Experts of a small language model.
Size: 18 layers, width 192, vocabulary 2048, 50.7M parameters.
Experts: 128 xIELU neurons an expert, a softmax router, a shared expert of 256 neurons.
Below are experts of layer 14 (counted from 0) of a mixture-of-experts language model. Rows are named router (the router's row for the expert), up (a neuron's input weights, with its number) and show model dimensions 0-191. Each number is 128 + 32 x the weight over its row's rms, rounded and kept within 0 to 255.
After each expert's rows: a language model's description of what the expert responds to. This comes from a sample of Wikipedia text that the model never trained on.

# expert 45
router [120 163 169  93 154 160 107 115  89 115 111  85  83 165 134 158  96 153 166 149  80  86 127  83 137  86 136 122 156 170  84 161 116  87 173 161 173 100 144 136  82 153  90  98 161  93 114 115 145 152 134 167 168  98 105  95  85 168  90 115  95 164  93 135  90  96 104 108 161  62 135  98 102 150 159  95  86 159 165 108 172 137 162 162 104  80 145  98  84 156 107 142 165  92 106 148 138 170  89 152 169  94 168 146  91 105 155  95 166 158 171 168  85 162  85 169 158 108 162 157 172 160 151 175 169  84 114 150 130 154 104 157 138 119 153  86 149  80  88 123 169 154 171 152 172 151 139 160 150  98 120 127 167  85 168  82 170 116 128 116 127 206 127 150 162 157 176 115  95 159 169 138  89 178 134  97 163 149  88  97  82 118 137 116  95 181 160 163 168  98 145 128]
up0 [ 59 157 116  98 114 108 130 105  71 109 160 115 110 165 106 167  76 149 131 130  92 107  88 108 152 101 154 130 103 107 118 113  88 176 115 154 158 121 119 161 127 171 109 149  80 152 204 182  60 155  98 142 137 167  81 149 147 166 100 123  95 150 143  86 101 131  65  73  96  64 141 129 131 178 156 150  67 122 163 131 139  99 122 140 169 139  91 104 120 133 120 147 105  95 175  86 134 131 143 158 160  93 171 113 110 102 127  96  93 152 126  53  63 133 152 110 164 146 157 193  86 144 120 125 113 146 131 157 159 139 122 136 181  80 167 171  87 123 139 147 182 177 126  85  67 131 135  96 161  87 140 138 137  85 133 121 136 164 171  82 137 165  80 113 150 158  83  95 170 187 148 129  79 123  82 179 116 188 126 150 139 129 137 129  71 107 145 146 110 117 185 154]
What it handles: Past participles of publication. Past participles and "-ed" endings for publishing, releasing or building, as in "published", "released", "inaugurated", often before dates.

# expert 41
router [126 172 167  92 159 165 111 123  80 119 109  82  87 147 179 154 113 155 176 167  77  83 109  89 126  87 132 123 146 168  93 128 104  98 166 169 172  97 135 125  83 149  91 139 150  92 105 105 138 161 113 172 166  90  87 101  83 176  86 105  94 123  93 121  88  83  98 116 168 117 160  95 105 156 166  91  94 164 168 118 171 107 170 134 101  85 134 108  83 137  95 150 175  88 137 155 131 156  83 149 166 131 172 139  91  93 152  94  75  97 177 122  89 163  86 166 159 131 163 159 160 166 142 180 170  97 111 129 121 105 105 152 158 116 165  93 148  80  85 141 178 152 137 145 121 155 146 162 145  85 123 112 173  85 172  82 173 110  96 106 147 172 107 158 160 168 134 141 111 162 172 109  89 186 140 130 171 155  86  90  93 120 163  72  91 137 166 171 107  90 110 142]
up1 [110 135  69 145 145 143 193 142 147 122 137 116 143 102  88 115 111 156 141 180 126  98 144 112 171 105 170 155 114 140  94 154 129  98  97 113 150 179 157 139 140 136 184  38  68 127  91 191 128 170 163 165 165 164 102 158 125 120 142 142 156 230 172 137 193  99  90 152 120 120 160  87 183  97 112 144 129 171 174 180 126 186 165  89 183  90 191 134 144 184 137  85 126  99 131 160 138 173 113 106 163 127 161 106 111  79 133 173 121 105 177 115 125 170 105  72 159 112 122  96 124 148 174  80 127  94  91 120 164 102 187 145 132 139 176 109 119  80 135 119  89 126 178  97 135 114 175 148 135 102 137 143 188 153 122 122 108 187  98 132 111 165 125 111 113 159 166  93 165 119 133  97 108 131 140 118 137 192 144 140 129 152 144  82  93 148 131 146  71 121 159 125]
What it handles: Temporal and causal connectives. Conjunctions and prepositions of time or cause like "after", "because", "since", "when", "before", "having", and "aged" in death dates.

# expert 1
router [135 175 170  94 164 159 122 127  98 107 141  82  85 162 146 161 117 166 172 177  78  88 101  95 106  86 145 100 121 163  98 154 122 101 168 165 158  96 152 118  83 130  94 160 167  99 118  91 178 164 116 171 169  90 100 100  84 155  92 138  85 113  82 125  90  82  94 106 165 102 143 117 109 155 155  94  87 162 172 121 156 108 163 145  85  81 132  90  83 143  98 155 172  94 111 151 138 166  79 147 168 133 168 145  95 101 152  96  99 119 187 143  85 169  88 166 169 121 165 159 158 160 128 181 169 105 100 149 140 110 104 112 177 128 170  87 141  86  82 129 173 154 111 158 134 154 146 159 126  87 122 119 165  83 168  81 171  95 104 133 137 166 122 129 162 158 106 136  97 157 169  78  85 179 116 113 167 158  91  94  80 137 133  85  89 175 169 159 170  86 136 122]
up1 [ 93 231 131 131 164 195 175 143 161 114 145 136 146  97 128 175 131 160 133 137 156  87  68  92 124  99 121 145 133 159 133 170 132 143 159 121 107 144 123 122 105 174 112 171  87 136 122 134 125 148 139 123 109  91 142  87 133  95 138 129 101 186 100 113  90  82 142 148 127  87  79  97 173 116 136 111  86 106 117 179 216 180 137 135 102  89 156  88 110  95 136 152  95 139 100 112 144 155 118 157 129 130 146 140  99  90 139  87 157 158 153 101 146 143 128 107 167 222 156 145 161 131 165 131 128  81  73 164  91  76 125 169 156 117 110 102 151 101 117 113 163 136  80 131  85 159 165 135 188 142 114 125  70 149 156 130 106 125 148  86 165 119 121 103 158  72 151 130 113 160 164  88 116 116 237 153 211 142 104 121 118 100 199 140 124 171 128 144 102 142  79  91]
What it handles: Sports competition outcomes. Words about finals, medals and titles in sports results, especially "bronze" in medal lists, "took place", "goal", "title", "defeat".

# expert 4
router [ 82 169 165  89 158 166  99 134  82 126 105  90  78 163 157 161  92 153 169 129  76  90 144  82 120  85 129 133 167 162  96 134 109  89 176 164 164 101 126 133  80 119  95  96 134  94 102 115 123 161 119 169 168 153 104 100  85 127  90  89  90 141  94 126  89  87  96 117 131 136 134 101  99 153 164 103  94 168 165 139 174 104 160 116 104  78 107  90  75 173  88 144 178  88  99 149 150 149  83 153 166  88 179 151  84  94 156  91 133 135 187 124  87 163  86 169 165 113 161 158 171 161 130 176 161  87 111 151  96 144 112 151 133 117 153  95 158  86  87 147 171 155 147 157 136 158 157 163 133  92 142 116 169  78 169  82 173 137 109 110 110 168 118 137 156 159 151 113  99 167 176 191  92 178 141 127 169 154  86  92  92 162 150 131  91 104 166 169  97  90 135 155]
up1 [129 188 114 105 117 154 125 143  70 128 117 123 182 142  71 182 180 127 150  95 122 118 111 135 121  69 138  79 196 204 121 190 114 104 124 121 200 171 165 127 100  89 107 123 109  79 182 126 167 145 103 130  94 176 106 131 114 120 121  75 118 127 142 101  57  89  95 139 102 106 131  87 115 100 131 161 109 210 140 202 138  93 135 133 192 158  91  98 104  86 150 107  98 140 113 144  74 119 114 181 135 163 133 121  98 118 144  64  93 139 160  80 114 120  96 125 124 109 132 139  98 136 145 122 122 160 108 156 183 122  79 162  92 122 128  95 197 173 106 137 122 191 119 142 111 113  94 112 122 115 137 208 132 141 183 116 121 119  75 121 123 184 164 152 122 179 127 122 143 159 110 137 133 139 176 171  90 110  61 131 121 145 101 115 122 155 119 161 181  96  97 148]
What it handles: Line ends, infobox fields. Line breaks closing list or table rows, plus infobox field words like Country, district, Party, School, Museum.

# expert 27
router [133 174 166  93 159 162 125 128  88 123  89  81  83 157 174 169  98 156 174 150  79  85 109  77 110  85  97 112 143 163  86 102 118  88 172 166 169 102 160 123  86 107  90  86 132  92 124 110  90 161 128 168 166 135  96  92  82 147  90  99  94 152 100 140  96  88 103 117 132 113 136  92 137 149 153 106  94 160 166 117 162 111 166 125 101  78 156  92  89 150  96 147 167  85  99 148 152 151  84 156 169 123 174 152  97 104 157  94 143 113 175 123  89 166  86 165 162 125 164 153 171 162 168 173 178  80 100 131 124 163 102 161 166 114 164  89 128  85  85 138 163 147 181 153 152 155 160 158 112  98 130 107 170  89 172  93 173 122 109  87 108 193 130 157 164 167 132 106  96 156 181 131  92 174 158  71 167 152  82  89  88 122 147 124  92 131 160 160 123  94 103 145]
up2 [ 84 169 140 122 122 151 115 142 105 200 105 116  32 151 122 161 100 125 141 112 110 140  41  60  97 150 118  97 155 136 114 111  78 136 162  96 126 110 107 109  63 148 131 143 165 132 122 140 143 179 180 140 110  75  91  73  98  94  74 147 123 148 104 147 119 116  96 137 159 165 189 146 146 181 132  50 167  94 101 115 148  91 143 134 183 133 119 103 113  95  54 175 130 118 129 149 112  82 111 148 153  99 131 179 140 119 151 163  59 135 128 157 118 134  93 136 153 163 141 128 121 158 144  75  97 154 158 150 109 164 115 100  93  99 113 105 205  92 104 165 152 127  60 137 119 161 125 141  99 120 152  71 159 107  71  93 169 145  78  92 131 175 170 131 150 184 137 123 114  99 108 111  84 135 137  91 152 176 157 103 106  98 150 135 104 123  65 150 158 134 108 145]
What it handles: Biography and infobox wording. Infobox fields and biography narrative words such as Royal, began, member, ex in example, and colons after style.

# expert 6
router [104 173 165  91 158 165 120 119  86 109 125  82  82 165 151 140 115 164 168 163  76  86  95  93 112  87 130 106 148 157  96 144 133  92 162 167 177  92 187 139  82 107  89 135 143 107 140  92 142 165 114 172 169  84 101  95  80 146  91 140  85 126  91 118  91  86  91 119 163 100 163 102  97 148 151  88  85 168 170 110 167 121 165 132  86  96 127  97  82 115 104 155 173  88 118 152  84 166  78 159 165 142 179 152  91 104 155 102 106 152 178 147 100 160  84 179 159 114 160 160 169 167 100 174 173 103  86 154 130 120  97 118 135 116 167  89 167  84  82 134 169 145 147 169 125 159 163 162 148  92 116 134 178  88 154  83 166 133 117 140 117 163 125 120 156 167 145 117  87 163 167 114  87 180 126 132 167 167  86  93  84 137 153  97  83 155 163 162 160  89 125 113]
up0 [ 97 165 127 107 168 153  95  90 155 110 142  97 121 151  99 118 119 150 130 140 113  77 150  89 163 134 119 112 102 157 158 162 147  98 120 140  97  74 105 120 101  94  84 114 162 137 135 152 150 142 134 170 143 142  90 135 139 125 134 162 123 113 116 107 112  76 150 142  93 149 124  79 132 179 108 164 116 130 152 149 123 161 139  87 174 158 107 115 117  68  86 109 144  79  73 123 185 140 104 182 127 161  89 124 140 126 148 103  66  81 160  61  94 144 171 104 154 139 142 199 124 168 187  96 197 126 164 129  95  65  80 124  93 133 198 119 136 119 111 164 131 145  91 187  68 171 163 119 193 152 148 108 156 102 114 110 204 197 129 165 120  21 104 150 132 156 118 139 163 101 170 167 104 125 111 121 159 144 147  96 138 142  58  99 130 132 169 125  84 150  92 138]
What it handles: Music, infobox, newlines. The words music, Music, Film and Born, plus line breaks, periods and dashes in infobox lists and music release articles.

# expert 10
router [119 170 166  89 155 156 112 118  84 115 111  78  87 157 190 162 135 152 165 131  74  92 123  82 120  89 141 123 125 168  74 156 116 100 163 162 164  97 149 129  85 134  94  92 129  88 109 105 133 159 102 170 162 148  90 103  84 152  92 102  96 145  95 128  90  92 102 125 132  97 169 101 101 154 162 105  89 167 159 123 166 126 159 148  94  84 143 100  84 173  95 139 177  91 116 143 132 160  82 153 173 114 171 151  86 112 151 101 138 137 183 106  97 167  84 175 159 130 160 155 170 159 151 181 168  82  96 159 146 125 101 160 190 114 156  90 150  74  88 143 169 159 179 155 153 156 155 158 133  99 119 119 170  87 164  81 170 121 120  71  97 158 121 129 167 160 141 128 104 154 170 162  96 182 120 117 170 157  83  89  86 100 163 163  96 164 167 165 128  97 100 171]
up0 [131 171 138 185 166 103 148 115 147 139 169 117 154 164 176 139 210 100 166 143 121 126 128 120 145 125  93 120 132 112  98  56 135 154 139 141 105  99 121  80 101  99  72  82 178 114 131  95 105  73 118 174 124  91 151 163  87 134 131 102 128 165 104  72  97 126 143  81 115 137 187 126 158 179 108 115 126 149 129 142 184 160 161 157 161 157 118  95  82 120 119 121 156 115 123 107  97  90 129 124 139  59 112 201 111 155 126  66  98 151 123 200  84 119 139 176 138 133 130 161 146 142 110 125 129  84 140 100  81  81 148 111 120 107 199 144 120 136  87 173 111 210 166 160 104 170 162 156 134 131  84 154 124 164 165 119 205  90 118 155 139 116  41 137 103 135  92 146 122 150 107 176 131 151 104 116 175 137  72 102  51 158 161 119 118 146 109 151 123 105  98 159]
What it handles: Name pieces, object pronouns. Pieces inside surnames and words such as P, H, ud, ian, plus him and you, often in election tables and plot summaries.

# expert 38
router [148 135 157 125 172 163 117 100 143 104  79 111  38 157 128 105 157 191 144 142 123 113 114 119 139  87 127 104 158 148 133 137 140  92 126 139 155  95 122 167  85 145 108  96 103  50  95 110 132 178  93 174 146 124 118 117 107  85  65  91  88 144 122  90  89  92  32 138  89 152 113  90 170 140 171  86  97 132 132 101 132 129 168 130 111 118 164 115  88 119 115 135 148 104 102 162 116 169 125 192 152 122 147 131  93  84 167  89 110 105 114 117 113 174 101 160 190 124 147 224 178 143 154 141 108 100 154 168 113 144  99 137 141  62 158  77 137  85 107 171 117 183 134 123 116 195 164 195 121  90 113 180 159  87 133  91 164 127 116 157  83 109  86 109 167 131 110 130  88 175 178 124 110 128 151 127 136 170 132 128  76 133 114  82  71 113 164 154 117 106 141 121]
up0 [139 136 122 132 153 129 116 127 158 119  99 160 136 118  61 121 166 127  93 145 121 154  96  82 146 104 129 129 123  93 155  71 135 119  98 118  98 179  59 114 185 115 149  81 104 120  66  97 118  92 163 157  87 167 170  81  73 161 142 146 127 127 118 117  38 170 186 183 131 138 169 164 161 167 142 127  90 124 151  85 122 142 136 165 112 149  79 196 102 117  70 144  92 108 202 180 129 185 116 124 105 155  98 196  73 102 133 201  75 146 106 111 144 109 108 154 153 141 117 141 141 158 143 122 138 145 138 135 110 175 158 135 131 119 151  71 167 140 147 120 105 148 159  92  86 126 154  95  77  95 131 113 123 109  78 122 104 149 103 181  91  86 145 142  89  85  99 116 142  92 145  52 175 145 201 105 118 127 130 149 127  95 155  92 107 135 102 152 143 125 100 184]
What it handles: Lone space tokens. A bare space token between words, usually before a word split into pieces, plus opening quotation marks.

# expert 3
router [107 123 147  96 132 114 106  60  97 100 150 133 117 185 104 180 136 133 144  86 126  92 122  82 168  90 170 135  91 129  59 160 133 119 134 154 172 121  89 163 132  95  77 105 148  96 114 137  77 163 154 179 175 150 160 107 110 122  90 149 115 157 100 131 153  96 139  75 108 110 123 137 165 158 145 129  96 116 179 155 131 165 119 151 123 148 114 127 102  86  56 177 141  97 144 169 104 167 111 124 144  96 174 189 132 104 183 109 182 106 150 145 117 160  93 152 187 125 192 176 115  96 119 142 120 130 166 126  85 145  91 130 123  64 151 140 120 118 112 170 195 157  95 141 139 210 127 155 156 109  86 113 152 120 166 124 122 168 148  76 128 128  98 134 163 165 135 167  80 160 120  77  87 154 148 112 189 122  56  54  98 103 127 160  79 107 129 182 152 120 177 120]
up0 [136 117 153 143  93 137 131  87 110 149 124 126 100  75 170 167 148 153 128 147 115 129 150 116 117 124 190 137 151 106 186 128 158 119 116 153 164 107  81  63 122 152 132  74 144 167 136 162 155 188 109 108 161  84  69  70  85 133  82  89 136  68 164 160  77  45 146 138 120 126 123  72 103 139 129 153  69 107 122 103  98 139 150  53 137 133  78 117 103 154 151 153  92 164  82 135  74 111  90  98 123 156 149 110 149  85 139 154  86 146 122 161  93 140 154 134 144  63 154 153 139 125 139 145 179 144  96 155  64 112 118 105 139 170 132 139 186  98 117 114 119 128 124 100 162 114 121  90 154  96 116 154 111 122 180 110 115 133 152  63  90 191 132 102 123 114 114 112 143  87 116 140 131  80 130 223 133 142  85 118 132 180 119  99 137 213 138 145 136 164 180 198]
What it handles: Two-letter syllable onsets. Word-initial consonant-plus-vowel pieces starting longer words or names, such as Mo in Moment, mo in molecule, Ro, Bo, Ca.

# expert 28
router [151 135 163  39 178 184  78 117  90  89 105  63 108 125  96 142 136 191 166 125 115  95 137 146 153 110  77  83 127 224 153 147 125  88 172 157 116 126 128 125  57 154 118 155 151 112  95 156 107 151 149 119 128 118 131  36 113 156  93 147 107 168 120 130  99 113 126  75 128 165 160 102 126 199 159  89 110 134 148 147 114  99 175 151 112 119 107 114 112 120 107 151 142  78 142 152 156 161  54 203 196 116 147 193  80  80 132 101 128 141 134 133 106 119 124 154 162  98 206 199 126 152 140 112 165 134 121 130  99 105  98 162 106 105 129  79 143 142 128 186 152 113 147 176 104 119 135 177 101  86 128 129 133  99 150 110 132 159  87 143 160 141 145 153 153 158 152 104 111 119 104 112 109 127 100 131 205 122 119  55 120 118 114 123  94 106 169 140 145 103 124 156]
up0 [220 188  87 168  67  68 132 134 172 144 101 119 147 198 139 162 145 176 150 116 133 164 140 119 159 158 156 129 106 105 153 143 114  94 181 100 155 120 156 127  80 144 120 122 134 179 105 136  99 139 131 121 151 120  59 117 157 158 167 116 121 140  98 118 140 140 140 178 121 170 185 141 110 129  98 108 151 120 130 119 153 110  81 140 112 127 158 167  98  67  82 143 174 139 108 146 105 106  97  99 139 108 121 154 143 142 177 149 228 124 183 133 108 128 107  76 133 149 150 184 120 111  91 187 153  91  88 166 165 195 113 169 125  83 109  81  74 105 108 182 123 100 100 186 108 154 103 159 134 101 151 151 145 150 109 138 121 122 102  81 103 147 209 174  98 139 101  89 136 122 128 175 133 116 147  91  73 117 145 135  94 154 208 144 125 143 169 135 101 109  82 131]
What it handles: Numerals. Number tokens in text and tables, such as dates, scores, measurements, and ages, like 4000 ha, 2–2, 8 August.

# expert 13
router [121 176 170  88 153 161 116 121  85 111 134  81  87 159 150 153 137 159 166 169  79  84  94  96 114  90 150 111 155 164 102 158 146  86 167 159 167  83 167 134  85 128  90 163 147  99 128  83 159 164  98 172 169  98 100 100  78 159  89 127  85 127  93 127  98  87  99 120 163 147 136 113 124 153 160 109  92 162 167  96 165 122 157 130  86  71 146  98  85 167 103 149 165  86 107 150 101 156  81 151 170 159 174 145  91 103 153  94 107 171 173 128  94 166  84 176 158 118 162 160 153 168 111 182 164  89  91 138 133 106 103 127 108 113 165  92 156  81  91 142 171 156 112 172 139 157 148 162 131  95 104 130 171  90 171  80 175  88 105 154 130 129 101 121 159 163 124 143  91 164 167 139  91 177 127 147 162 160  85  91  87 133 183  83  85 176 166 160 117  87 128 120]
up1 [177 160 144 128 151 124 101 105 161  65 153 132 105 181 140 112 166 143 137  79 132 110 137  82 137 113 161 120 138 106  92 128 205 130 178 117 147 154 110 180  80 144  97 111 127 115 115 156 150 135 155 167  86  92 176 115 139 164 110 131  82 192  78  82 128  86 107 121 106 112 103 170 170 161 133 155 124 120 117 102 162  81 141  98 146 136 118 142  97 140  58 195 153 118 161 144  94 120 120 132 140 135 180 144 113 165 116  92  90 186  97 196 131 122  67 130 174 127 125 173 163 135 139 132 163 170 185 159 132 129 159 142 142 118 104  97  82 111 117  91 157  86  77 166 146 142  85 141 114 149 114 130 182 148 143 121 158 153 152 130 154  80 110 105 144 160  49 122 130  99 105 165 136 144 170 136 143 185 157  95 121  77 164 187 135  89 131 125  48  50  68 161]
What it handles: Mid-word pieces in names. Word fragments inside Latin binomials, foreign personal names and technical words, as in "wallich-ian-us", "Бор-и-с", "Contraind-ic-ations", plus "he".

# expert 47
router [109 179 167  95 162 159 117 123  95 115 135  89  86 162 178 156  69 155 170 143  80  90 120  86 114  86 166 149 142 163  81 126 106  92 164 167 166  96 162 137  84 144  94 169 133  92 106  80 124 159 109 168 166 180 110  93  79 171  94  82  93 160 103 129  91  98  92 119  90 114 134 109 124 142 166 101  93 172 167 105 171  85 163 112  84  91 123  82  87 143  98 158 168  90 100 155 129 157  90 146 169 105 169 149  91  95 155  86 104 111 165 113  96 160  91 172 156 163 160 158 161 167 112 171 173  91  95 150 112 108 118 154 129 128 157  90 146  79  85 151 169 154 133 148 116 157 158 161 108  90 118 138 173  87 156  84 170 156 122 120 126 175 115 169 154 169 103 107 105 170 170 114  90 175 137 132 173 148  88  97  91  87 158 100  98 130 165 169 176  93 141 132]
up1 [146 114 126 117 160 123  63 110  59 159 116 134 173 148 100  92 105 178 150 123 104  87 155 123 128 117 127 156 147 187 117 123 133 139 167 114 133  99  47 128  88 162  94 143 192 150 110  93  76 162 105 135 205 123  84  90 102 149 111 166 127  93 121 110 148 108 174  97  55  83 172  98 121 105 139 108 141  91 155 115 152  82 131 142 116 157 131 103 115 109 103 151 158  93  62 158 205 109  93 153 152 138 170 118 128 124 173  54 119 125 164 116  92 151 125 133 142 135 110 147 172 196 179  90  78 123 133 147 111 107 106 129 153 142 149 130 111 105 157 111 134  94  80  73 161 107 103 107 127  85 118 115 154 118  88  69 127 176  70 143 133 118 109  69 157 132 149  40 193 184  81 166 128 116 135 152 120 155 118 145 111 116  95 102  62 106 154 131 134  97 162 135]
What it handles: Latinate word stems. Word stems before suffixes, such as con, commun, creat, expan-s, in words like communities, construct, expansion.

# expert 18
router [137 162 167  92 165 163 106 116  91 109 137  92  84 144 157 163  72 154 162 118  78  89 115  98 155  90 146 149 138 164  68  90 102 104 163 167 171  98 113 124  93 101  93  77 135 101 103 116  90 144 137 170 171 141  85 106  83 144  92 110  91 138 105 149  99  95  93 121  74  92 104  98 125 152 153 111  93 156 165 125 159 113 156 151 110  87 160  94  88 182  93 152 168  90  93 135 164 165  85 143 166  66 176 150  99 101 150 103 124 124 175 147  97 160  84 165 150 113 164 159 177 168 135 158 165  97 103 149 105 161 107 144 199 133 157  91 129  77  92 152 168 144 205 149 147 160 132 149 110  96 134 114 163  91 164  88 172 157 107  81 112 166 126 156 166 153 161 138 108 151 169 132  93 175 162  86 159 167  82  97  86 103 114 133  89 117 160 159 145  86  98  86]
up2 [ 72 119 193 135 171 115  87 138  77  73 146 112 111 128  61 148 152 121 157 157 123 123 156  85 147 123 146 109 182 154 104 171 158  88 106 169 165 155 208  93 140  94 127 104  64 131  86 111  73 171 127 164  79 136 107  80 117 159 153 147  85 142 149 125  55 107  96  96 203 151 102  77 135 165 151 117 103 159 139 151 128 157 167  82 123 125  91 123  86 116  68 146 149 122 123 123 133 149 127 141 153 143 116 109 129 156 129 122  98 143  82  83  65 154 141 161 145 143 133  82 113 120 243 136 113 115 129 133  94  88 149  72 155 115 174 122  94 129 116 162 125 104 132 121  83 142 142 131 148 103 147 156 116  69 133 103 137 131 111 103 168  90 158 111 164 116 166 178  82 178 222 150 107 149 107 107 152 155 153  96 156 114 106 139  83 120 102 125 170 143 158 102]
What it handles: First given names. Common first names such as David, Robert, John, and the final pieces of given names such as Elisabe-th or Jes-per, right before a surname.

# expert 31
router [124 174 164  95 157 161  98 122  89 110 124  88  86 156 158 165 145 157 168 150  78  86  89  98  97  86 150 128 162 165  87 180 141 101 161 159 164  95 156 121  87 172  95 183 108  93 120 102 167 162 117 171 166 102  88 101  85 152  88 139  88 122  90 112  86  89 103 123 142 159 122 113 102 158 158  96  92 164 164 125 173 126 156 131  88  91  93 103  83 127  98 153 171  87 131 152  78 166  81 151 165 115 175 145  93 102 153  92  92 133 182 156  92 166  90 169 157 116 165 157 165 162 109 176 165 101  97 180 112  98  98 130 130 108 164  96 161  82  84 146 170 141 101 156 121 162 152 158 131  96 146 116 170  82 166  80 169 126 115 137 140 133 106 128 154 172  73 100  86 171 167 118  91 177 129 136 163 155  84  92  86 119 152 101  90 127 159 161 108  90 175  94]
up0 [154 163 146 110 152  99 142 129  87  94  99 122  60 153 101 181 121 135 120 161  90 144 140 109 103 100 177 110 129 135  92 128  94  88 149 135 139 155  97 121  89  98 118 109 152 135 117 120  90 148 161 149 118 172 152 115 101 113 110 146  83  74  99  97 104 143 122 115  60 166  91 136  91 142 158 135  88  79 159  68 153 165 140 158 110 115 103 200  94  95 155 113 161 109  85 123 155 136 102 124 161 160 161 134 105  86 160 122  93 153 147 200  99 157 112 169 173 158 143 119 130 172 104 144 200 122 147 161 127 132 102  94 110 116 162 125 150 101 134 169 158 108 109 146 125 176  90 193  94  40 106 168 193 154 154 152 195 172 131  73 123 142 153 129 114 108  99 110  78 117 155  77 115 142 105 188 111 159  99 139  41 111 107  87 105 156 155 199 143  67 117 157]
What it handles: Codes and letter fragments. Capital letters and word-final pieces inside codes, acronyms and formulas, such as ARIMA, SMILES strings, Game Zero.

# expert 20
router [118 171 164  86 164 163 112 130  83 115 112  87  87 154 157 157  98 155 174 141  81  82 107  89  93  83 124 127 145 161 111 144  88  85 172 173 163  97 160 135  77 100  96 122 105  96 121  75 150 163  91 171 166 151 107  99  78 151  92 111  89 120  90 120  93  91  88 123 125 135  97 104 120 146 159  93  87 172 170 137 160  65 160 131  98  82 114  83  89 133  97 157 167  84  99 142 121 158  82 154 167 125 174 145  99  99 161  87 111 142 169 103  93 168  91 165 169 168 168 160 160 171 117 170 160 101  95 135  96 126 115 102 132 128 167  79 122  82  82 144 166 160 126 164 114 148 180 164 115  92 132 118 172  89 168  92 179 145  96 131 134 161 125 138 150 175 128 111  85 152 166 115  88 176 131 108 162 152  82  90  95 112 176  70  85 115 167 174 122  90 133 142]
up36 [173 155 190 101 131  99  69  87 114 180 151 132  78 125 163 196 114 139 112 136  73 103 161 167  95 123 191 137  98 147 122 143 129  74 163 132 132 108 127  46 141  96 142 128  79  86 192 131  56 110  47 149 138  94 116  66 105 101 134 104 126  89 169 138 133 126 158  66  83 154  75 107 114 116 176 140 161  99  85 149 115 140 147 140  94 171 112  92 156 146 114 113 136 150  95 173 125 132 127 180 149 118 177 166  86 156 132 130 129  78 145 190 140 126 122  78 141 102 110 152 136 135 162 101 154 122 124 163 140  93 105 142 131 132 146 143 152  93 141 103 164 116 111 129 139  91 171 174 220  74 138 178 146 108 180 105 124 150  80 179 149 149 103 101 133 189 121 137  96 165  68  86 132 129 137 160 144 168 121 128 164 133 146  90 130 105 128 133  98 109 182 106]
What it handles: Thousands-separator commas. Commas inside large numbers in election and statistics tables, such as 9,587,992, plus line breaks before headings and closing quotes.

# expert 21
router [135 191 168  89 167 152 126 108  86 127 139  92  85 145 155 184  82 140 157 133  86  85  82  85 110  88 167 124 149 157 111 126 181 107 161 162 169  87 182 140  94 123  87 148  91 111 123 116 135 149  93 172 169 141 145 100  87 129  95 104  94 100  99 128  92  85  92 128  91 144 176 112 130 152 177 104  96 153 165  99 168 140 169 101  84  76  82  98  91 134  97 134 166  92  57 163 117 160  90 138 168 156 165 155  91 112 147 101 138 173 173 129 111 165  92 167 148 144 161 160 157 141 128 166 157  86  79 121 141 108 106 117  88 116 164  89 131  84 104 154 162 137 148 160 110 158 168 162  70  98 150 145 157  84 188  83 169 145 138 120 116 115 123  98 155 169 115 113 102 156 160 166  92 167 148 182 174 165  87  93  87  80 160 122  93 140 164 157 125  99 116  77]
up0 [145 145 175 107 164  95 119 119  79  90 153 122 115 170 105 141 150 112 144 128 108  83 119 110 147 124 124 108 168  68  50  98 145  72 146 199 174 105 132 149 124  90  77 142  79  87 105 111 188 124 159 137 152  87 164 109 101  87 123  89 116  81 130 121 151  88  99 106 110 112 118 119 169 149 110  92 121 147 114 111 121 177  85 111 158 107 129  74 152 124 126  81 204 127 133 124 125  60 114 143 122 109 122 171 106 161 162  88 183 108 139  94 107 203 118 171  88  91 126 126  85 141 103 124 166  99 132 182  59 158  94 150 123 117 122  91  89 134  92 153 125 162 116  44 161 109 174 101 147 158 129 176 103 130  93 137 121 141 150  80 130 164 111 132 130 114  52 140 138 115 131 127 162 144 163 107 156 182 141  84 132 197  92 131 118  52 199 142 161 110 112 149]
What it handles: South Asian name pieces. Syllable pieces of Indian and other Asian personal and place names in cast and election lists, like "Mad-an", "Suvend-u", "Yun-nan".

# expert 35
router [131 185 166  91 163 162 112 133  95 114 121  81  80 161 164 149 118 156 178 148  79  86 153  92 109  79 137 113 152 164  98 132 102  80 169 174 167  95 120 131  81 125  90 127 145  95 118 100 151 170 102 171 169 130 113  93  77 154  90 118  85 142  89 124  91  85  91 112 122 124 122  98 111 157 168 100  87 168 170 121 173 129 168 149  95  81 131  86  83 147  99 159 177  83  94 139 126 157  82 151 172 124 176 158  99  92 159  88 137 133 179 126  91 172  88 166 166 119 165 159 148 161 122 180 165  91 103 144 128 128 101 134 156 119 169  86 151  81  88 143 173 156 142 160 135 151 156 165 134  80 131 137 174  86 174  89 178 103 107 105 118 171 123 153 158 172 143 120  93 169 176 134  86 178 124 112 172 158  85  94  89 149 153  91  88 150 170 171 145  84 119 143]
up1 [ 81 170 142 135 147 114 121 132  87 153 119 151 121 190 164 172 155 130 111 152 115 125 127  93 120 136 133 131  96 136 112 114 121 152 141 189 145  72 113  80 103 118  94 115  82 132 137 164 168 116 186 102 155 152 136 152 114 159 133  92 162  78 121 131 100 153  87 137  98 173 157 152 173 101  99  82 135 167 166  87 108 125 126 110  91 142  93 114 129  90 137 132  95  99 173 178 130  98  87 112 128 150 134 219 163  35 164 106 182 210 122  78 105 147 116 120 142 142 139 129 106 183 222 135 127 123 142 116 172  93 135 116  99 101 173 121  63 136 147 197 141 115 163 133 125 121 150 102 111  75  66 142 160 113 138  99 156 191 104 154 169  72 127 157 169 161 129 132  79 118 127  91 102 140 102 184 159 139 148 141  48 151 155 124 128 117 133 136 113 132  70  72]
What it handles: Award and place name endings. Word-final pieces of award, festival and building names, such as Circle, Festival, District, plus Championship, Stadium and Division.